From a checkpoint of a small mixture-of-experts model trained on Wikipedia: vocabulary 16384, 80 squared ReLU neurons an expert.
Below are experts of layer 4 (counted from 0) of a mixture-of-experts language model. Rows are named router (the router's row for the expert), up (a neuron's input weights, with its number), down (a neuron's output weights, with its number) and show model dimensions 48-95. Each number is 500 + 40 x the weight over its row's rms, rounded and kept within 0 to 999. Numbers have three digits each.
Before each expert's rows: "gets" lists some tokens that make up at least twice as much of what it gets as of all text; "mostly gets" lists some tokens that are sent to it at least half of the time. This comes from a sample of Wikipedia text that the model never trained on. Tokens count by the router's weight.

# expert 30
gets: ",", " May", " September", " October", " June", " August"
mostly gets: " May", " September", " March", " June", " October", " January"
router:471547402526505471418486459477527524493434597534499500479494522512472467495532474515480499563546510457548527505482531584537516443545492466559472
up0:470450522509505461442444460479538462509500533528513506406477592529564550543485521459486482546535457449563538536489544531495482438554502417511481
down0:553491506508427430514479464523512547497434454437460517545439482477561469487535480522501528508477503478463573552539564522468535569561565548532441
up1:533526476526513442493525552426507481527519465475483526465535479468528506542538471516510497521477516552612462466416514459424522452563494504524507
down1:400539495493465444506540446513454529533497436453501480507502558458519512445478447531492430471539501551479512497532530505522498444472500458522512
up2:477534415509466498442490509451483491549479532503466512477480444490472496512478446492497497454576497461428504521559536579623512510499559481465505
down2:574445463552449488500507453512482480546510477486523476529480487580541475520493572512481561446416439522504503524519501492516540486514466616502487
up3:499548522484591539496508434469435534486439435554553491487440451542492509525483424615524513575515552530480462429497472535487511468542490467549567
down3:462513482455458558456458545488530512505533544467423526505453542516560527503505554440557450419574516476573462522529505567534488451477493471476483
up4:510517576470515523515501482576517545575480506480518514455445537500586484504521482464471400548463507507560467513531489472487563514529469525564546
down4:480440480444465484531505537460529477514449457450429470508566486533379492574504545494472538548572527497540517513477527536560537535443420503500524
up5:483461492508525527516548514485475529430492511570511527504483509537523527535451433480495550477557483436494525508445561520498494446522565535506531
down5:459455479457483562488530575575476463572449483498491510522519520485476533479517431514511477530508554547491569494509413471462474546533516490431513
up6:550493475558470485459475490498479460468506540576552534437461544418472498496559517502486474590534418496511445510530478514506470541476523540535513
down6:566445451413483491552561430487558482510522453478524500515509581542502548497483543482549516541436486394508486481487502547487592483525510520530475
up7:525509451443441502485504577540451499536509494498490467436481540464518490496540482474536505491528509572448444548493427491509485561528603501529452
down7:506460484537557426460496510531480502530565579542559511536496452529475449541444494517535523434524393509512530523492496503517504535526456518424526
up8:480463449505494465505541426482451578480452546474524502478508505526491390489460535499424441496470439505476536490444548504577503501461509492530556
down8:504456528464445510521446498517501432484457539514494557542493480606424530477516474500504428494488469476506443509421467487468473507485604454524480
up9:455479459466512481550543516542483470550498543476525554459519432439414485465436514547518456514505539453527558540509488474485478478549520477510465
down9:502470534560524522505452507464509459453516508565496415488461541533437536518540512483540462492464476542479545543541480529521446522504513417507472
up10:454477476469477491513494448469552444532453500522460559572513442563502477507424489467479534466516489578502499459482553506495450527518491442505477
down10:467423507504505508561508535532520513508510560473442538506529486521525510557486526504534511542462531437484535430532519515531605466570472508552474
up11:509560477435460470496505461486461567445471462537545472487486493470512470534476477493512512540512438507451555494539554480520581450454454481552543
down11:486408513536506513483483558460473523495485565556466498441480558474569477465432500559523546526491454522522505499491574460545532545513548467532505
up12:503505509537527483463503563524596496548483513528531539519552473491493508444502506522451495460394444450567531510485512542547451532502441461622448
down12:470489541414519487489457497515492487510466518427560453563522454473489530556490469521506476437537439463557511468571516496488509465548582499515494
up13:457541509516488439453509577521501509536460500454516493510503554513480523509465498534480494453512500541585526528541438507452513550465492464542508
down13:506503522514581521517527527449480497482427542458387406566554469380452465491539479465488539487490531418500543494476493497538493516485536497485557
up14:486518539489504477517501569551489531533485501559544451552441550437438541519474460471511470495525442516452513512488448500464536437530516515464519
down14:513475499503468469529468500536508485503545396527488532484523540532428537463490498466520531564476515540494531549497500548459492555493402409515396
up15:460455462499434511572527496468486528572514528533448472546555517507522473464453501458517445473537426499466491587498527493473498443468548474424464
down15:429533521500542500461506471482560499517440550570471516463562509524507460504517477540476519539532545404476453502479545516478536538462524541524481
up16:497514527476459483550548471488533522514502484497533544429480504456516458485481487538507458547521544511456523417532528564476435513543493471515510
down16:515527442502491510528558523529535484538540500469566516434569604520458533457527426505552486517453499584502457465497490482456498533534432408441376
up17:505442522509505525471446589507501444489464590494483523481507500437519472450505496510405503468474491474480548582444482473530564485474489475508489
down17:450481508486481557471460566559501511478469461436459505507432480473479463474427454519550454521454512445448531604520561454544559515420471564566540
up18:458545549507562556497523570441568499513502484510506479442472539581501559491449509458540453480510542523457449463462531566483379538532508474501432
down18:485508484426459503504466467520453564500529499441552506454494503472513488498484511534535527463482488551530529587472496507422454477455505563511468
up19:517451455451454434561546514407510468457556516480452486512522547536431460512452533468486494515514510513529536537514433486490453476476542489541519
down19:519547400471546454458437475510515522542486523438435491586492487545553562505524555505526555482482553497527503483504554479478554479470482514525524
up20:498456464400518570465503517437430536496476481466529466498502474419480523477491481538492510505509440384558490491486477481552448488486502492555497
down20:491550499549500514532491484531460520510442511453476464473484464483489539463546484515496514449472409531471499518472480495494511505519497493430490
up21:436497535520468471513572528444440478451452474486464482533458511525494458471490546495548480515505504463533442472423571464545456432543482553438439
down21:438446491532443485468510514564521491467482459566441485456517464481485542501524571457514522490500562437516540573484515457579453496480457493466453
up22:505468479501480514422507469466467467514514488575509520417560445518455520483518496572527456494487463407479554498532451530508480521458501469487470
down22:538481503531465477505530581580512537523524474492443443541510434468470558501522499486474523482455508504475457475541532511482540522488516531513520
up23:514518490462520476470510504472470516557546492492540500409518457483475517490496471504525463514487517577480481436476533517475468509528428516519545
down23:470564522485600531533498464494548514505471522508489484482471518465446530510542552486542504495501461496473512555480499552520561521504501527533558
up24:507469607537513480495538515534584551552551470511480516533585536527500491464507489436496536439419511511450463443464540549496521469500418429532435
down24:512437461504423497539541526457475501536519490481551545465500538506494553548521520573496538517550406511521521458565524512519512501507494477490495
up25:462533556492494400468503525545513543487477507528555453453433501549547537587549521470477435539462504483526507539535421453525508471493467520445517
down25:463478490449510490480461499551543557499422540483493504423510481474429502524560505440484549555585524587539512499518574446421492509516499503551473
up26:547449517523517480468405474510486470505437511508506424493491512508494481543496583560423485507505519517491474499459554528504533564596482433512555
down26:476500512413475591481490506494489463509519445432421501467498473429492490489483435547545465463594467511492490457555516541518513546532451516523417
up27:474465535514587459506499542436491468523534503541565432445566490571461501541528472452498472484460492444483413532570467516536498493535504452546471
down27:506566584466485524568472530478477458487538529546504420527484524463470492475495464505443490413531447459544443534567468441475537541486475505497562
up28:453522505541453492427501453501495587465477486517555458557490494520520466593492544522550489520500484478472450465492477456498543488492534485533460
down28:458473510513590521503509474478574416544448498462516498504433555489497582531519564468523471533498467536513505501580533472429467460505499547505489
up29:534518503488522472469495535456466540452483531563514544495520544508484437489539565470557522526531483513548596468484528553546482507473476570441544
down29:526534513440515506471441443503443487464464497519478464544444452430503559499437451515458468518451530492457550504557511461488518482445503559502523
up30:560396493493546467484507509519544437548503508479497539447535459532446496466489517463489419503552461499554476510454500496506475456485473464462525
down30:496499506514599520519485501430470538514561460500496479485442548462471501465509548446539462484461481519447512480489457546500465473543500432500571
up31:515444486476527556582503484485469480434477553564423553566505541545528501486498529460493477559513492529573520512453520584501488516552524525521591
down31:516439501479497454422525492554555442484525447453461514539497415416524537500526477436516496501574406493510478478528496485481481518482520524481421
up32:429577543500589429480454497473531468487512554466513458460464435416486534532519473486482514521550498563419513424431446544511522419415498510540501
down32:458461494463423519540463467487504479449510462544486484503454549526498529470523504559427551472478486480493483492588475525531554553517535506510432
up33:430480501514490507522437558515528570534493542522566558562542480522481516490517456519524477498485548470499498440507533525477466506538498493513463
down33:530486422488498477499472466510519529542500628523479469540510535495534534525485493503494515581519475518482572480534489544522531534550568446490426
up34:556558471483555456491448488476498472495503563442562510465523479492493520535524470522469493475467469487536476460492442511495443478540490522490527
down34:482533466455524515455476502515436501445582433531414520506521455476465511513490486502455458535492507488493486511479560559456512475533466493482452
up35:417575454501561463466502491546489503508504480549526500527552449458494516485453470549470476514429486484548517501410510493517457500482506454528531
down35:543512493459444458461542467431473455529509486491415503505527499474467578518468442391572476478564518496519540568548507464468570466467508526424453
up36:445515466545455564465521499491448573517436557443487446495527521481538499457530498483514499543459443561511577517446559475445586525456523541554423
down36:572543540509502481550503438519511527464493439583526483526580491520445528505582570509447494416417498508478536485536461531550434427451493485486519
up37:460486524492503469518500509514509472472510460510460468472484592524480562528530478485453504471498495503547536552487522542555473553498511541543479
down37:479512421517502575451455432425465468509489485518481572481506497496475522505530420540525494598530458501493529466521552491568533488565469509564507
up38:467509441469459502498524459548511514541443412485496478510481490522509442550477519524514516496507493578451530537588499581488522472539529493508490
down38:498499475498519499536478476530547503513478442614481455587540493552560518499485439456543522549468576464555513506512517493444545512512523534485482
up39:510439535532513485471512538440421487559510499532512473469471383473493522503518507540488494460551582499558512553388439575469447459465483476529524
down39:496466549515528492504504543444492552499518486540473474402517477499560427497452538477434538413471496511543528511555441476442520541462417539519501
up40:433510422470502547504495457437482513424463474552545471574496597481478583512508513485435440541468451509491545476495490486524521474510578481538484
down40:423527539520487513442558507442525530513500493589581407534474611548575470525511430482436513540494533492483507505472544537440529566533468532487498
up41:462546452478509532527501477526483550497529547492469510506432509456548425536542406538453511512521543499494474438460528531510555487512481563525456
down41:572443484490500533532515438468493530474538532530463497470504504609477461497516468503527502481478533471467468507484459491544549447474478524449491
up42:457503497512530584512500500464497486498448568525574454493520532557496535519546478558566501529487494438445478556431543518544469543475498461493521
down42:454485510558524562504515546445420420429521448466499526429508535502469488533566515450483461493497553427517477502528537498516511482515554460475475
up43:465554428446490503465561508469458513481559505528542515465502519473520540451465452536450509448502529440568498462516514450507542548483503479558468
down43:508523524495575534482448504522570503535554507491510507526462487495590548528356505506562442491460457544473454479471514455528600445491492469525454
up44:449460556523479565485433496522536506513483517539454418507422518465387555524512398502450466484519510442487517507499548450555570473513525486561486
down44:523480560535473574462544437489388472521537440518442587486559486518484550464503525520473503495470534515471481512439458589508558551521507571544528
up45:477477396479550512517526517498471526502499505426491498465546487474514454494524488481545529528465466527468537531512443516488403467551527477590531
down45:556528491581481383407489464515465513469440506517473454489548582529449524482399553516446499563551489518572519477531488492518480534536454519434562
up46:492584513546526463555419503485505435461527509540461492514487557555538522474440504513454542524481530546533490492477516487516419497583510497484474
down46:605536498456529412500468533446543416517550445452540546486505553508465462456583503491571475477518532541487429473441469459522523489565456527517502
up47:537514523493522550511548486535549494557473496540535501387480525483589513520459536529475481542500461512477454500456467507515562441486443484493469
down47:547476513597497436468505495545442578575550512497584455505522498484519553463477506492545509491493467562540532502492485451460513561469451508487531
up48:523513511529497543598491537536504470429537486497528559500422533472441510528417531492470542412578455538580485464483501455441477492504457501490565
down48:492554644503527496416558487532481478465538552519528491464507493468523502511495508454472491486480433454492528513522474490484527506513532435452504
up49:567485447519496520552534466453444499511532530503533465610600450438454461502469456536559501502518581439445518528462504514478500486498492554572512
down49:527502590510484578514533555502463509489469454493487526503578455551421466451534495457520465472440523577493455471474568494498492454528466531502545
up50:487466471546497448524557471506470513556480538489564478466396529475486539459529527485551534471476501451511498431556456499532570532550545490419452
down50:510510540497497474488485460458427459578580563509509474491418513525490479517479557539478525529535445474547486468470444470523581523456450509468521
up51:407501433498461498437491426479435533490515423547511529519501525484515504447473451569412470483523417534543533534505533495557543529505477501497458
down51:470470586574505524494453448466507472437511450489505548498470469508520480480486459517528504539467523593481515470432517526543583485436532457482554
up52:461478442500470480484469445495493409447444457500482438550516491531494540537422531462474421495479501518466474518481507499515430573511470450513529
down52:483489456501534605473514592432426499518532571468592495479475481561486446526558455499487608525497510459460489453540510453418500496515510466452566
up53:460472488533515444510538506471554554521500511512539464497492531463509509491535515539558542413521474462532422496465464463516438459468505438447555
down53:498467481523521518445518599516489494532540463471455553490492490560526550509513544524423475587494482545478438482540494478507435522489534545492490
up54:500522445426427544497494520515479494487431448457504451406463484411433511483521505535538548494516553581545487511448457533536520511496508466440464
down54:571446538539460499594505463471546429544483502540503525513493480409466531421516495504428544448523522518519498541582482507492498441503478464520527
up55:488516488461513446434370516543463547548526439534474470450490557402526512533591473550486533512533487538505502596517487551558500456501514503476423
down55:465450534543481450509498512507434518479564486527560468518515456447502438496441495525421458483514450475523463542525531473500465539575516495469610
up56:496521515499514557492459499476461498472555537548517490457489529515433507608546521409530553496535526509468552527552505535455497502508537481524490
down56:481506523542533461545446501447464605494534618499485410492484421505512530530591439503503523459501508524473516520502462463487543522470543584549519
up57:496453537490529586527483480562561524449474501486436503499409526520502465484448572469434551454537474470503477516544498481500476479577536493424520
down57:530393542573517495568498492460450483502485414488542493526487490511436493543572546487471464534434513577518513507502404510452494455512529431465494
up58:461574560449476509423459493541452529582520490495459471479477538558552484497510528495526499471436453490506515549535460558572515498506459463485503
down58:561463568553567508426486546471504420538531571479554465501535487512516469512470438467497466487484454481479512462484516473425476486522465545586484
up59:524528429476512423488431539441543499529487543449497480486463470526489553490580506483514523463490471455485507548536553511535461456546455502458491
down59:530557517520503463501526496424449514490530523527549561461565442480501539466518528473536553481439478536457469459490489525463420525382546473526491
up60:510545568558524574524565484556491505491465479479560449544471534484454437505437442541475492540469482497490442468489505573465555491526485531455430
down60:487499462518532425588419479471531464459582506515436572488545515524565515552480482503491500512492476426438562447565504586505510480476577477471539
up61:427534455484522456530496528482511548540407498486444578536495558498543493560536503544549564505545502536533477565538430507521518562462466453578503
down61:439510507488501551442556480446544536461458520536517546500455490551527489496485519527540539462468440510565491462514555516454530481466546498497512
up62:563513393571461530491506480462504511510457583466469489520489521527494526486514468494491442467486509449484492452502500534577487475468512455467491
down62:487470532457509542477535518467477501567598506485552513493483513500483543480444559488526457505462438550503415557493459460526512537474550430549508